{
  "n_layer": 12,
  "activation": "swiglu",
  "head_dim": 32,
  "vocab_size": 8192,
  "positions": "rope",
  "tie_embeddings": false,
  "extras": ["capped logits"],
  "init_std_qkv": 0.0387,
  "lr_mult_qkv": 0.4,
  "beta1": 0.9,
  "beta2": 0.99,
  "warmup_steps": 390,
  "decay_shape": "cos",
  "batch_tokens": [16384, 32768, 65536, 131072],
  "seq_len": 1024
}
Below are experts of layer 7 (counted from 0) of a mixture-of-experts language model. Rows are named router (the router's row for the expert), gate (a neuron's input weights, with its number), up (a neuron's input weights, with its number) and show model dimensions 96-143. Each number is 500 + 25 x the weight over its row's rms, rounded and kept within 0 to 999. Numbers have three digits each.
After each expert's rows: "comes after" lists some tokens at least twice as common just before its tokens as in all text. This comes from a sample of Wikipedia text that the model never trained on. Tokens count by the router's weight.

# expert 26
router:507532524488476500535520521479514480460521460491536528498497533505522519459511514512485483456523533508498508539519505469523465495456502468509535
gate0:453541499523479491473483497537476474495529518522509506508479488493490501548463476534488565481541508514537472456442505519526479484465530533496512
up0:533518513482457531539529490518521480472500478478519514484539504465524498505523516467509443488511502505512480523512512501494513475512492489490565
gate1:546433493478497463440502522481484574537522496514489529460522500478453484541459476524457521503505464494466498497513508475485524515472502442456498
up1:493514502536542510490483446541478493531482534494510504476532477521528485537499478462487467504515473492437512490515473455503503482489460489477498
gate2:508515523454477524500480528474488501521487528514535537518546502484481478572540500506467517509559497481529493447528483508512551484521515479498509
up2:502502545441507505533469492466509530483500524497548496495523517517480487527538485495512510474510487486467462463498470481510521533526511504513463
gate3:457488517501501530472521491476499552525466482520504529423534542503503497496503473511511471483494506489490501498501486493448545498459496511505518
up3:540495467477429538501481493520497492489567522518530525485501491474459495472517520490511528512533473499475561500495516497522534535546455452494503
gate4:477515511488488496470474501534506527526513499513529489514485495501508482490472503482471528498475491465488481531469489467510518504521461536514458
up4:477479491557508504496521496458519491478478475486484518499498500511487526553505529509467494456496520461512452498577463450509494491519507536487508
gate5:553512487465496521523464514557457512475513511525504531450526504481536468456502497513465465500545469519478529519532502490483516504507504483485508
up5:525486521509523486491524529481510528496456487502515494463525539504498506516508472476524450508477507532492504502475510498482482537488444503499532
gate6:463495500463516489455514516494519513514528502527489523468514480489510457498540488497426517509526528463469490493498478514496539449511492456491454
up6:519487462484509508503485498475484537541493529528506462501480497506508522474496472486507510499522495511512501476446497492529479502501472526472510
gate7:544529457472518446502510498501487494489472499526496493470504507532462501508518508540492495527490517499525459481510510497514481492481477467473481
up7:456478468487503478460503490492493463526503516511478497488452484505457451496496461492477493533508527459521435532465518507543463470476524477503494
gate8:537515536489490532461530538497530522540484495510491470482492513496492522512469520552517509491541466495500536534519479540534500471472457520461501
up8:486493460450506466554489478506510480474494522449507461483479497514498480488520445510474507523502492431500495477500517475518493590499523492497501
gate9:512537504524497470494514439493512507534514540512483521498519458498506501490474508479491474489489509505455423473509559480531496502469500518522481
up9:548506505461547470512492518501518506458498500478483491531493490489470472495543483504457506534535513501530523483552465508562499524516514498467448
gate10:558471501491484521474507504546471520481509491506507511487507526485481478485538444515452512528567496489532464471493536522463515511490445488485516
up10:454492484509509427526540476493525469468519506518483496457539491487501467501474520474530491468480508479465522522488459488491464492508498545474489
gate11:524498496428486499485537483465493525510531476545520555465450499472467548497493482464516511486477550526505512492502482523504521479480517508565485
up11:509510496532500478507482475527521511482581496495472513523522523502537481487492494494500484508497579467497499480575473461520552526516507469496487
comes after: "\n", "\n\n", " \"", "-", " (", " | \""

# expert 18
router:489488504479460497507499540499527504505508476502544527451485493484490518474466513487520478521482484491487512478495494492520515520488502500500489
gate0:482490495503422523485471521452505524485480446492472479491534478517471446448516508482485463479509519513506505493501467505475484505482491481496519
up0:488492495511487503490487509498477499475468545522488484510506522489498495492521512465527490471498449486498540475484462544483510503552495518477500
gate1:510490528549485538501489485502512486521460416469485507485502484513484521507498501490510532514515529504484500455468475503507514501517492480537494
up1:503508481519490503519501502454502496492524500514487520502513507515488449519525483471484518507483480517522518491507469480518524511504489484495486
gate2:483492498498484506552501459489492517478509502491509538485504520526529480488499503516529524458477501540527540495512528491523516524489473490502513
up2:502483497455507468489505494516487454486521526470477507512473523493516462480519508473501486453567499541466484501513529491524511514492472458491502
gate3:519485503500509528498518510513506499503443451454471551511507498490485485543480487497495499502490510479519531527499482553483511500518488474443556
up3:495515483500530485484486528513456484510448491481479551486492480510531532468493494487506490522497516479495507474498474506500498499483510518461491
gate4:506485524450461497504488532482472547499479458510526497461490491443509505507526490478487497477484525491523475454500463508452543523503490516479514
up4:519529489489518506504484542502517529501511551491536483477500494472495511522474509483488516506512447482552473534480497465476502533524530523479477
gate5:481526482463491497498509524507542517496559440522509500468538487518506493494467552548475493517469510542523477486489464458486481486520498493518496
up5:526487468528500490499489495469498497504517459533499541447531507480497430517520543549492511491519473513539492512507475485488530453548518450545464
gate6:517527544494532470512493518492501522491465508509529541477568505475503472524492516514463487493501510519529487438532499489538496510498510488510499
up6:527493427493525505491500487532518491507565527514510509469466531495534492494490481505532500504540513490483447477498499521512541540494493459481468
gate7:493522529498472512523499536478498544466527476502517497512492504489517537489515485519521445468505495535516522443512498544494545514526448517526534
up7:512505493506472494523450495488516469494499504465505516496508495533493503537501479490546499501517520457485516512502502496508475506489507496528558
gate8:482503513491539511492446482506506498559534524543496500468502461474494466518517535519454492488484534522540507518445522487495536464503538488458500
up8:510518535512504471532493449458466525480474498505472479524486525512539545487491486549520513521511553521443514486520508512525493495493491530511474
gate9:507477480544536503513494517509530513470496512458506497485471486519471467429481518509483514493529497491484441471495473503517536504488514523501505
up9:460482511489474485519510483478498546501446521483478481553494540504536448449492468498471473505488548509508561518510491503487502503487500478497509
gate10:482523492519482478498509525557533470527482498454492501479516515525500494440502454533498485472471506503483504513492508478482472498480493464492486
up10:498505484488476482547485496502496536494477549496466503507523515497532505515507493546480473514496544510506518504542533478515514532526507526482514
gate11:503483511474515488507487500462543494512430549519505491467502474539510471487533518520540506527556503541484496492490476516512530531513510506543469
up11:490475474501526446451501511532492518561458514500506472539445491499512409516488471532521550510491475483488484528502527481537507500465519574541465
comes after: "2", "1", "–", " ", " first", "th"

# expert 16
router:495534486504446504540502509494483456489492470488528543476471562481561496479516468469479461466542532515496544528520510482480494487463510474507517
gate0:500549472457499526509518475494442541517499499487516460494463505527518538536522464530497514490513473457511499447528481508506529472487502522478498
up0:493547461478473537541500470506484497498510502479543502496512508518504524473542485504559510493535467462486498459497498512464498490481518489537481
gate1:509528425470470512524506462515508508509507523468518516449494518488500490467528516541482531478516508545463550456491546520538533564514529458468524
up1:509494443551518508517486475495518513541471508512491515475468527512503523461529495506523542502499501507459509482492500500503493463512521486495496
gate2:503498520531495528518518510506519523478477460527513475451545533525474574498488459545467503521496522504509500496529484450488480456514531507510526
up2:458507471482504472496495452458461557482455518512497525522475506511496522481541519485484494446506514487523510478464491504469524469513536547526498
gate3:489477512511478510484516514544516518526525493514525507449476464490555455459480498523509465457507483506505482525549501533527483483500469512489519
up3:538505503494572473491525547485524508485509511489486502533527492538512531517537456510517525514494520502544509493536495519521495498532507540477486
gate4:502473498494494501520467478454488507544471495542472525459516468484504465511501543462482492509509472523470505499511502519500506489483523514509565
up4:498506474469530482468511525530542515514504492520492467513518489507486550514490526515529505501504504444479503514499516464486483499508531520478487
gate5:482507507504531511502524518497462515514486532477520477477468515488523529540501509487489482470524469448488505469492530500505501516451474478519503
up5:526482480479506460486516463518482495496510471503492480522482503484466426470545500488523496483516457521478494503462497468532484468497501504533526
gate6:492497477513437509512517569523528487491493460477574506481499520436483508516519498509493486529504466469527445476491526508516527544497499488517520
up6:485511531511499514541533492474459512502448504507559521464533498519481499496503499443496471490485539527480549520497469524460487507487481481466476
gate7:493522525554478488515537485490437530496526487496543559463523515529504510517495510507490457488500484477505499508483471492486521515503478493482520
up7:514514559479527453480469520504509498515447493510437497530498514499482514493514481479517528548467507510505505515509494500531496472484542510531474
gate8:513481543524465479484479516557520500504453478533495472470554532499492497502536502459514490482535542482526517524522471499473468555509484505465488
up8:493517502493545503502496490509418525496519475466539521490525502524476495500526517507521465528485529454538514488492495505512500475519480517517455
gate9:539511494503488486484487474469578516507516506509544516505520498519512510491511506503503498517515477514494525471478512501431527477464494506515501
up9:511514465514553506521494451475503475532560496479512501485435499485486489478478450517486454540508524564517500479519481531481529515472480484481501
gate10:499474536471537486459492507515495539483519529544505524466500512507522491460527496497474477504548489501501502474489445567536483506467495479531529
up10:496481516466478524522515492492483470508495497484494507496487511482500500540493477487558494461478531515541512525558536483492481481510484508469505
gate11:488528492528503481483458487508540522536496405472554513497496453462467509495500534516489510550480553530521455491498484499521509479504507549536477
up11:495483464521499504489533527521501514509498481481495519516491487487529478467515500491444494522497469544471458485504472510522471455479472507519505
comes after: "\n", " |", "0", " T", " F", "."

# expert 0
router:495538511491501489525478485507510487463533483503538534504503518462543510511512505504483504555532499505508527513536503495524513531499470506505484
gate0:473504533514474547531498513512530500498483522492495485468512536512495522499503489506513477501539528525531478519468491486558471461519505492511550
up0:506494492496527518496528472470511473496504498480413521497478459515555460480512470511511513533510494484518536493527513531496488538470503497511526
gate1:534496497505500506501490479519501466473468473481535539492503502494464525495488500500506460497504474525486511504531500551549512489525550517508485
up1:515457547467499501504541508470521518504511501475467486500504471501546530453519526498501525557476507524504496517468478522476465509505473489514495
gate2:484484527528503546523508497504490555514475480506429484476491548477510502508453550486467485490519492507488493489493458547514463538456517479472494
up2:534496528506567497557472518512493519578515481484526507518473516490510490495530497478515478483507508489466533444521496539502556545529513551504471
gate3:507543499490431514481510497491486506500527457502509523492496506475487496487505509530510545481499472505444500501520499502527547518493495507473499
up3:497529518458532470478542458437501552504492527457542535474515547520509508481491524473510489520480487488473508500501490531533511463521474473505518
gate4:504525539486444521528510491509529451487512452448521523509483530468489533488502522521529505514514522483479498473451546485516473520496464549544498
up4:513500495482488490507466491414488523538500489551494504533487456477511494527483519510480496466481471491485471525514461529519476534487511459473512
gate5:494489485495501472519489492534535500484484487493508525520503495486494498513485537490496510509497497519522528511533449466530523487476496489459480
up5:551506501503534524488524492537463562500443474495500488522448533467494551517553530500505515506457486489539513489486478508477543484503539524493484
gate6:536510526506508539486491521502467501505525533483531479538508458488480496472473500457459520496516495478501536522471507500534490528509493502545521
up6:483478473494495507466480502491515461487481489463493497516491522512524501518510469528537503485454429487481448462490476496509499457478540492501507
gate7:531518493489489505514484506521495489556491504489531482488472525485504478482500501540468502511499557510527524482496504500521535501508501486506541
up7:502531454504503472498475536511509508525490517485539491552501559491526490500520513487476507476495506493501521527539489504490557473498513470487517
gate8:515496536457462569496552511532504524514469481514537491513487511512486489497491474464506463508492460469498488502505480535515498498481486521474526
up8:481485453546529463497476483464493493478507504479537520467474496474512493490487535522495500465537522513490527478519513466455522491517455455485501
gate9:548488484484533496527514459498522508517509523522485526457519517502518491519523502516527474494521501477475482486481514539434539550495447483485476
up9:537467488480498476505494467480487506504527540518476578476487505511504482481468519477504495542478523477506530526482501505469563519500497477443486
gate10:512467528518501493491487467551490479493512497458506534511477533500529486510505533491461477478505485462523521523504523469473509509539523502506501
up10:442561481519494471440478529490492476494481486500460525497515462498510451468484493513514510551500484526522496496536487505484531498496475480469484
gate11:493540525474477478490520502517507506463499470480513454511541475512488479495543474513524490508493499529520511535527495493513497511501472535520508
up11:464472473492476494484503493513496482518520528516536507465457513530479542455524530511515505479494477517516483477493504488527484432470508484502498
comes after: " |", ".", "\n", "| ", "\n\n", "|"

# expert 23
router:547510516515512505512486530490481520474473508492527521490533526503516518505546490496513473505510479554521492495518479478475493516485437504481514
gate0:495488517506465512493493506519504536500462538489531493522515548524474488494483491512510451510514470473491515524493465509487504480549506507488517
up0:473532484491532495539485451491485484518517500478508521518520486509488510516514488481473524526515505498498527495490529499467458495482485452547477
gate1:511481498498531479474495481505478448566465538483507485490487493517484498508552501515494510475488504511501520498485515544519509566485510467552462
up1:546457491540489516485436563493536488526461484477486558475494466506511437468468507494538545488515495521529493481483466506461550503508472457494487
gate2:562522482488424482467503540496495464491526475493492468513494490499489477502485467528516503468484494506536482483488498486514477504507508507439508
up2:473485512513466476448499520486500511505508492493537489462546506469492494474515535516510483521497502490478491477496465519463507507470478491517466
gate3:486536473512508517511488510529481507493476479528508526509493498460555487500521430478468491492490532473478518507518519521496489477496470501502490
up3:474530420521498509470469526487505479496496500483511487489495507505539471516522523499468502471498482496507550504535523564523471511520452513485486
gate4:502472505502501548467524500458491519546473474502492512459479485535529472494508518544529478462532529489535525477524534488521529504474482525470495
up4:519483498543505495484520517468477522540487508516459532499483491535526520508543527511497465476498528491493519478519519508483493516474480540531509
gate5:521504493517510494479469501521516491586444517479550485528503472462488515492526504546485467492509488513473465508490517486437472500499546476523474
up5:503495487522526484517510517500498470510522488518461530461478507525514510530481452457493506461515515487515469528464471520468481491502514518519526
gate6:488443511507439526460484543484477545484480489483502513521520517521522482503519479523450479479481528502501493453500514507473520524498472504488521
up6:503465522473497484491480478495529506552422529498492470507486470495519508490467463513489525515508507481547450495461493489469475490544535452552482
gate7:478524510521507498493501499471508510525431538488504543452463482526472503503510486525453494492531514463517491457457494477512496531497503498533485
up7:480524513516510475564492485457479476529461532498469511501528513508498479487487483486496470531510462524508450526493484482469465547514497450491490
gate8:488545474502513493491478475479492488522494529508449495552499482494463509479495508501518530473475514536512455488552547434488503494465472501510498
up8:495499528487482499503529494500495483476473480508526461493542517486507545524497546526502470512484488513483497485494517554464491542513439486533530
gate9:509524526493498457514534464505487524531476480498544493446528513508500534495519542515538471556498518521495508430501555515478554514503501515532478
up9:531491467468505490490524504549516482504472495496500500489489458505502479502490514490482470497550510515502511472505506513542493498508506504508492
gate10:543500504498490482475466484483511482528462477506522532534457481507468502506490497528453521509517514479498506537473463492509513501464514500545510
up10:516529504501487490509506490536494505523475500485494457489476533516505506505499505499524474510514488507500469510490497533517484443514494468522537
gate11:509530487491525481554477468499518482507523493489501481532471479494485528481488511542450536504535472491506473482486522541518499519517505508519460
up11:477522534485520479468500472478464539546487504451526451487502469528492526508463483513479531524518470472515497456506499500487523518519507528523484
comes after: "\n", "\n\n", ".", " |", "==", ")"

# expert 28
router:502491516450491532519542491495461508471525474518525526454524546484493521460495511513502483515540513519518499475472492479514476474486492496545502
gate0:542508488515485475516504467506508503475527466471535514541538495521487476454501522462524449481504477511439515480517499508456484461518470489515507
up0:525485515488485501502528493477482535484519471517476541509503485478485494517464537508491534504528445494448431528505477501476495496500505477535467
gate1:508509534574482440480484517479484545535514488474506524458535496513534484451522522489472485575511523518507484515508533478510544510537471493458478
up1:470509517544477495535502516494513542476514510510524515467506525515503488486471551483477494496520513535512512501478504506464496550460475501502517
gate2:501508501456507467522455484479489522484478486488453513489511520509496447496530478514550508478529470522446464457533512471493494478495494509524461
up2:500492505516531457440528516497514546489538467526474464516503504510464531524472489488472500505460454503516505452503508490505493503573522494491483
gate3:529511554464535486513436483443485509476504532524539542461491482505498490513528505497481517499547488492519453480552483473487539496511464504511509
up3:478522492498512525474505525523513495492482484494497540487551527511485520497473471529479515561520513533529516509483472497542491532517461503511479
gate4:493468501485511474526461494505529502496503511509487555480461507475500432483506493519481491506496518507521505500543493499517520530490509456465498
up4:490469507535474509528480492497475497528493543507501477477494486533507491499507539510478472485467492490531510474510547478493502487493505542469515
gate5:530461497435506497500504475473499505545491493491482503504489504483502446461490514501469497521475546519470526479480479480523500485429554544483481
up5:512479534511498453500494533483494528485482470504524486480506490497481468509497497464497504492444504476514467435460488518473501482544507509485515
gate6:539510501497529494535508505502490474475465508511491483471500503515519542488546491484512499539542505488474487531483500509484520500449502507521512
up6:480497463494486516473546481495506486484474547468484498529522471471488479486485485516463459449533502545478495513486508482480461494523499498457495
gate7:499459488518509454483495476548512553498503469488527473498524487486497565544497514482472519574450510506484487440492501548528502544517478538503491
up7:547432529525555497494534454490480518491508497505481517522539498515476582504489515489494444539462499532473493456514485543505477500518507495496467
gate8:492518485469499473530503486502504464500521515504471533493493533489491476516536526518479518476512523476546511513482500501521525502516477500465486
up8:461476503527486509505510501478440534489515526519497507452490517492467529482527523545484459470500535547479514492505484499506514485538442479512490
gate9:465541464505510472467513501555488539508496462483499502504493530483499460476490492489490504504492490465505535531495509462523530501502520459496511
up9:497496515569465469445491487460510504482469513502515552531528465479499508498473485479518477493469484514508504482532513502488520482515491524442472
gate10:484533499469494528527508490480512497458492523471542506433498471510505494498566485497500486452512514517486525477481466458470496535521495482498536
up10:535472484503536476468501503511539480520493487455492475516484483471484530499466484527487474491470517515455513476526509495525517477479503529506500
gate11:476550506496506474510515515480517509470529470502513564534489540460483499509504496472486505475488475492478497488473493445496566474499494498480499
up11:516518492508478522470469504506478521486501510513489487462540507481513447516515535492512478502533480492461471525496512498463455483549526452495493
comes after: "\n", "1", "2", "3", " in ", ", "

# expert 10
router:533502516477499504499533533528471463469489506532527531475522545489515514473489461506506430491522487484496542497530469476545522497500507443493492
gate0:540472563512496513506518477493542477478511547532541534470501550505511513510497509472493472514509470523502507506518488531493500480491524485521492
up0:510505476462485523503603516522490538520493488517518515488513507522491492487512468463477510441522515518512475493490495495487484463510506499480512
gate1:520528531508489484515528506510523503525547507475499508483526517497530526472547485489521490474505489532485532495491460553494537501531445498507501
up1:525470477473476509535529472550515527513471488490492511467456489510526453500523480502490462468512543464483461543559494463460481513462481500503528
gate2:460528497435494526544495546552467459533479491483508499490477514502526492545478516517502519497507514462493518495504521501537507465527537489487506
up2:516514496451491515514532526555500519526452483470529509448472553479500468498569494491469520540513487526528491510486503479528501517478533473493501
gate3:492486492494473494487515527513505451528491506480499511492485512508494529461482467499529523499491524541535522499498468486528444513524515506519517
up3:477543489523530493512484473491502487471488501485502535515496454467481495522476496514502518521516471442526518534514500530513520489505525492489498
gate4:527537509504500510482511493535510500510472500454484505469507553516486476469515500540507516495481513544522533454505556509570513512516515452464490
up4:507544504478499510525513497474462467521482499503545511492505505521473484524505496505501528533532525481527487488541502481533454475496534485533489
gate5:538456482457535489506529476487520503515458500480480453491467443512500457486479467521459526520459493526477480499528489516504539490498481496511494
up5:497535532500524456497498524512483497503532497545497513420468474522544446504516491482462547519484485485548513512558469486497539464515501498499479
gate6:474442508480473500491529512497493480497504514513518490497511531507489502508475464485496498513528513481467478512473480487489505461477467491504526
up6:465511471528516453475464512479526479493466529527506512470520478538466521519538541497498518554491475507483555474516470511525502512531517570477479
gate7:520509501494513513507457505505534503490537465498539535474523544477488515567514541525467500434471540521478546440532499541484528488499553514486511
up7:495524504481461493520540498556455490529482512448458487554485513520473482469505469505527544545512474486511475555519484445513465528469444507475516
gate8:517523492506527520496514517515457496472520489493523505510470483534540483471510551509504530529510468477490497527509504502496525495509516480480483
up8:493522506507527472521468555464493495513543517522539505492519536489529490514551540495533511512504500477486494442511512486468481473526478473520482
gate9:505501496498519497504504453493474503473547499491523437436458533517490477505486516518450473491521502497517513523535493480485492504519463471490496
up9:522530460536530517503492464458538419536502517504495514513489495514517499545489479478539530497456529518519476503521503479533471520499522455534537
gate10:484491506464496516502493482476480515485510565482482478467498510460494502525492555472545538487498490499475462491462460474528533477516508502468500
up10:502504548465488481509515438499541453550513516530538545472477477541497549494533479522500473482487539505513542516559482521506507484503516520534498
gate11:488474475521453556485508487464481509453492509480468484458485508515526425503512477528496539461523527542510461522461513476478495507506429478498521
up11:472555495529493561469487510462502551496521492484526489471512504519471492473523507525468486503535501532533536548550494469558487531502490521480467
comes after: ",", "6", " was", "5", "7", "4"

# expert 3
router:511495546456531502539501523455488499453489461483527495471540493466497506485504517519490488538499547501517491484490491481523476506458478515529510
gate0:521525557544519516529511514511488497470488503512508496481500517497515494490530540505496499536513483515523508495476545489482506471494435526497508
up0:480497552482498499498541484517461518521470539493496518484539477523497523520481537498486485508448493498482510492471471474528502479499451508502511
gate1:516471513530512561527490416506501516524535485509509457488483521481477517475494488492483510543473505488523486533479476541525489489516501479460496
up1:505520483491467502507504496525492436529550474517492500488462497495450545502507495552514496479523467450504498489519525519504517469471472483462478
gate2:485535503481503503473474483471449487495464507488504497485490518473509494488490481492560519493462516530494510470532490521520491510490482517468491
up2:504494518514470518472476484480481497522522486532467475529514500492526484497533513552495432477484471487513490501550534465533495505528460480482487
gate3:526484517484490509501489516503490499545506480517498532492498513463498449494512500497524499475508515473483487497492503530505524499479512490472490
up3:475473554488496457480522505532516507481505504509481456484506486497497476476472514493500490490521524492521465515486486465528497521525530498486489
gate4:448491556542473522492483522509551456495496483456495496512513523533488525517491540524514513514558467472527504448500489494524515477508478508507513
up4:516509500482482514503492491497497527539500506430474483522557483544490446493515495527526496475531493522514500491523496539480488538515501499455549
gate5:480510516512494503552523549527502506495515507488502521482542446494492546492542506508515496512479560539508497573501502479490524495462543474521481
up5:475507458517532515502489486490504456497496528510479494506483496519487458494487461500491472489538496476479513472532546479545501527535456498491487
gate6:500442546494480482553506501493518514472487490487517467492497484498516504517488553482474534500536523498533464548497447450508482508506523523525481
up6:492492476538494499492487527497513523536505443507468507506505501505472490464525516522506509494491489496480520502489514470512486499486525473532521
gate7:484473500491507508508532490486518522473532486490490500518465492483495507511512508481538475549520467509480524460491533525495483462522508533433513
up7:509554505500525496520517523501494494477468494496463458493475476471486497516518529494538475533489495482512458513482498567465494476526512524504499
gate8:489501511474508485507531524501479502502501481506514505500522473506499530470469492550449545491522515495508502483529463513527521498522495497553508
up8:525486477541491522543467530499532459474456515530512528488508527549513460492475432530494501483479588484484531516475511508501506505515525496484554
gate9:523487506556523508532507490501476497541450513467471476517501506500462513486507496494491497521527490494521514493518459504487481527502553473540476
up9:554510489524481496539492513557542474505488539460487488506502529508482503530527466494511485541508483495498524513527468501540500504526527493473493
gate10:496471506453471469515533474480497528510484494522520495500512533504496505503488490529502496507525504517497490506463512526486547486491476522495482
up10:488509486507526509503463496494515517489533485503499532524485495492512502524486486481492515464502489523464492572475482513503501546505472476508543
gate11:462508543479496521544469497501546508503493463492530543469477524482523509482541510491486509521513505502513594503501481529532493527464546503495517
up11:478515510509497459483493498490504484497477491526520492527507549532492519515484502478478515497459515529493526561473520520473489429455539506525518
comes after: " | ", " ", " (", ", ", "| ", " in "

# expert 21
router:527499510457482517559486507471521489481512481519526497455525492490523497493497503485447466518530509521498510503470454484502451538477487517528509
gate0:496520458488462498514482527486512463512454499516502518473503460475503496523491489519491450510565491494526478494506481485474509549436517454507513
up0:474455480455467502516472502481552516510467489536507485552467457537460535519453495504510553516509490501522474503484556496496508514462535503497498
gate1:500508510452520487528529515501509510460504505496523468439534492477507467485475489478466480492520494533465515504533505486465505488510491477507503
up1:494502532514497520472494476498472484502455562482476517466496550556512515488513535480519484476524504509468551487515483508502466513490496471494507
gate2:511499469477491475531482503487500469518490497509511499483506505481500506516508538505492509502499501487493507497489542517493482560515515489500499
up2:479529482567443505532512463475468490527504515542501502533492503528483560509482479489542546492481518466513506536503447475513523486448527516506507
gate3:515490447483498504439463526519489461459486471515472503508514506487518481519531518461504469520515460485493471463471498552506526475478520512503518
up3:508539484546537530509486524494501502485468499507518495487518500488543454490550497458496517479490503473438514496427492503491523512501457498493510
gate4:556554490527499504463487475504513492520543438500500475534488478514485503453508498482501570526493496516480526507458478499515552444504464493516496
up4:512501510537507483468523508482513488519502487519493454531496494499512509517532492512507528518514542516532525477451500490543515517511510509527504
gate5:482469508497525540435516466491486472476477526459507466502509474531491500517521498480499504498533472523542516474482469519519491529545473500532505
up5:503496489523508487502494484463499464548487529505492506558457497463487506544498489468496501504517531500507491552477520520462490462473518510522491
gate6:489471500447501523556503489495497500492502501492516536499495476495502527484496522437510494511491493498464506475477480518463484516507497539520486
up6:464448560459461446514518494497485520519478516497513529465521496505523507525515472504487536506502540491513519491501482527487494505447476477482514
gate7:527512476504485512523453566519517472525485469500460499493502567454490485530486504472493489493488525465481468507512517453473446532484497526500475
up7:493538515472485553537524495506521509511510547500519542468500511537517473472519542494520542483504546508527508489481494493511507501505486482525495
gate8:493466492442489443532520514498506493502530484492451517520531501501560496472508490514496446482528512520486461490510504515506475495484512514515490
up8:526488544482493474516525487488489511543500499485499516469499517486484517529509495489468482487547519449489459502491497504486504544489484467506498
gate9:508537513556510475502501446486479522512473504484502554491497499527492553502478500455510453497473545511495537488475512497489483538502515482535509
up9:473496508509479538497495534511502469513530472503536474524474491468466435474489472533510541462499527494520491504561523483494525475513498504462516
gate10:513457486503515499486519502571517520493487492484531477469487479522501458480486491466483557488500495500466525525525533500495506504502498481496487
up10:543467471461489467491525513541497488467507490493515428477479498491530491483479503481462518473481469498480534506484519563468454505523451493486466
gate11:485527493483488510519496525514505463531457507479520548499474518526495456485508473477525533484471522527503520514517487502486527510504529494527494
up11:540493497488516458511502485519518498540478505513491545490478536489549537546486485502518549514495491522449499512480476522493507437485540498507511
comes after: " | ", " ", "| ", ", ", " (", "–"

# expert 13
router:519486488449510460526512502506501466442507484505516580496498506497516529459512507483474452499553501502499555514512496482487484500463499477535525
gate0:518475482530487462508501515492478482493476548516559537464468525527525496503500491510550508478468461536469498516488492504493532574502494490502524
up0:451479495491498469507498476437491494509466526537493532487507486545464524518477527507519485514424497484513502525493527512476494512520504492492481
gate1:475518518480512484498545504482509545552483451465491502443512483498520541469481498478496463489498495508534515470480551464470498477498513503507518
up1:505504516479498498474517549520485463478512500480463445506491477482522465516485506505495552505478499475568496490510515512537507474526549504491498
gate2:513559500530519506500485484470506485508474481483511482506511479505511509520540505530469515491494523497491456541507508500509475446474480512529489
up2:440491474483490511520501523500496538481473462523528515469501480481495511477483531514505493522485478515508492485550502476448489516515491502527507
gate3:500469517487581480441483486513495534475461508471488474507457524511475533520496467494491495519528499516481464463527503520526445479510522501489470
up3:499511519518491466492516526491587486494515536504499507475556510498484466488496521490493449486524463541450484459517496471500491516504501507505499
gate4:532558513511462510489521504519532519526525544468506515503533518513500498507513469486529456480488476504492514529521507460505508507496531481474491
up4:487501497489526487534488470503490520470504497551493533476481486461484493501500490491476493521491510482515533441471467522534526549469503535507490
gate5:470473512492501516497516446484486485546537495557488499455503485487526481506531519456483486459531516524448512492462533541463544494491480501538500
up5:521482522487511513529503492510473517497491491486523530460462501516524519477505526485478473461467513491451548497459473489473513533476487510488526
gate6:488508492454485564510471502502514495530472494510527493486499511468516499510502484499475481493498498481488497490484533518470470513476497516514485
up6:488534491455519502535476458466517512486515466493529526467532506558453540479548541520477484511504521488467523512518505482506436493506443495543475
gate7:542492520495486521520472515525510546531491511484513518491490515485498496518532483520487479505490540522510497515462524517512514540487510543473521
up7:474535465536451485508503545478492511532457474478518509536490500550534540518451473470530538498474527495523540524495493552487483515493522497506541
gate8:484521532479489492492498504496490512460493437472491511493537536483511445499533514514505454493545497535473519474515516514511519525488449461485524
up8:540482475511478488523508464493518557513522539445554499507489460506513541471489463502489567490453496523480523498514480504501493505473476518504487
gate9:519508514536513496487462500513518509493511423519503502479521486514485522490541491520460489525495516474484506499539494519530494483513510516471464
up9:509516483535510498507442504506490483477482471508503491523485550482516492545527520492504544507446494510509503543503519509507471534504546532475483
gate10:502500502526492502542504474475511499457484494523496472492514500488484504573544495491501497525489514476494470499501513503497548537521490518477522
up10:513486481516526473485484476495496524456521510489489527516554512504498508489517536466485510520525483507453508514528488461449458470482488538509530
gate11:505492502476487490520459491546509519512525472468512470454522516527529501484523497528516505514478515477505516529524546483504538540516471467512554
up11:495492490529488516505512505493497573512509512534550475450497504482489487483522505491542462466546516528452511512496527488489530514499496488485449
comes after: "1", "2", " | ", "0", ".", "3"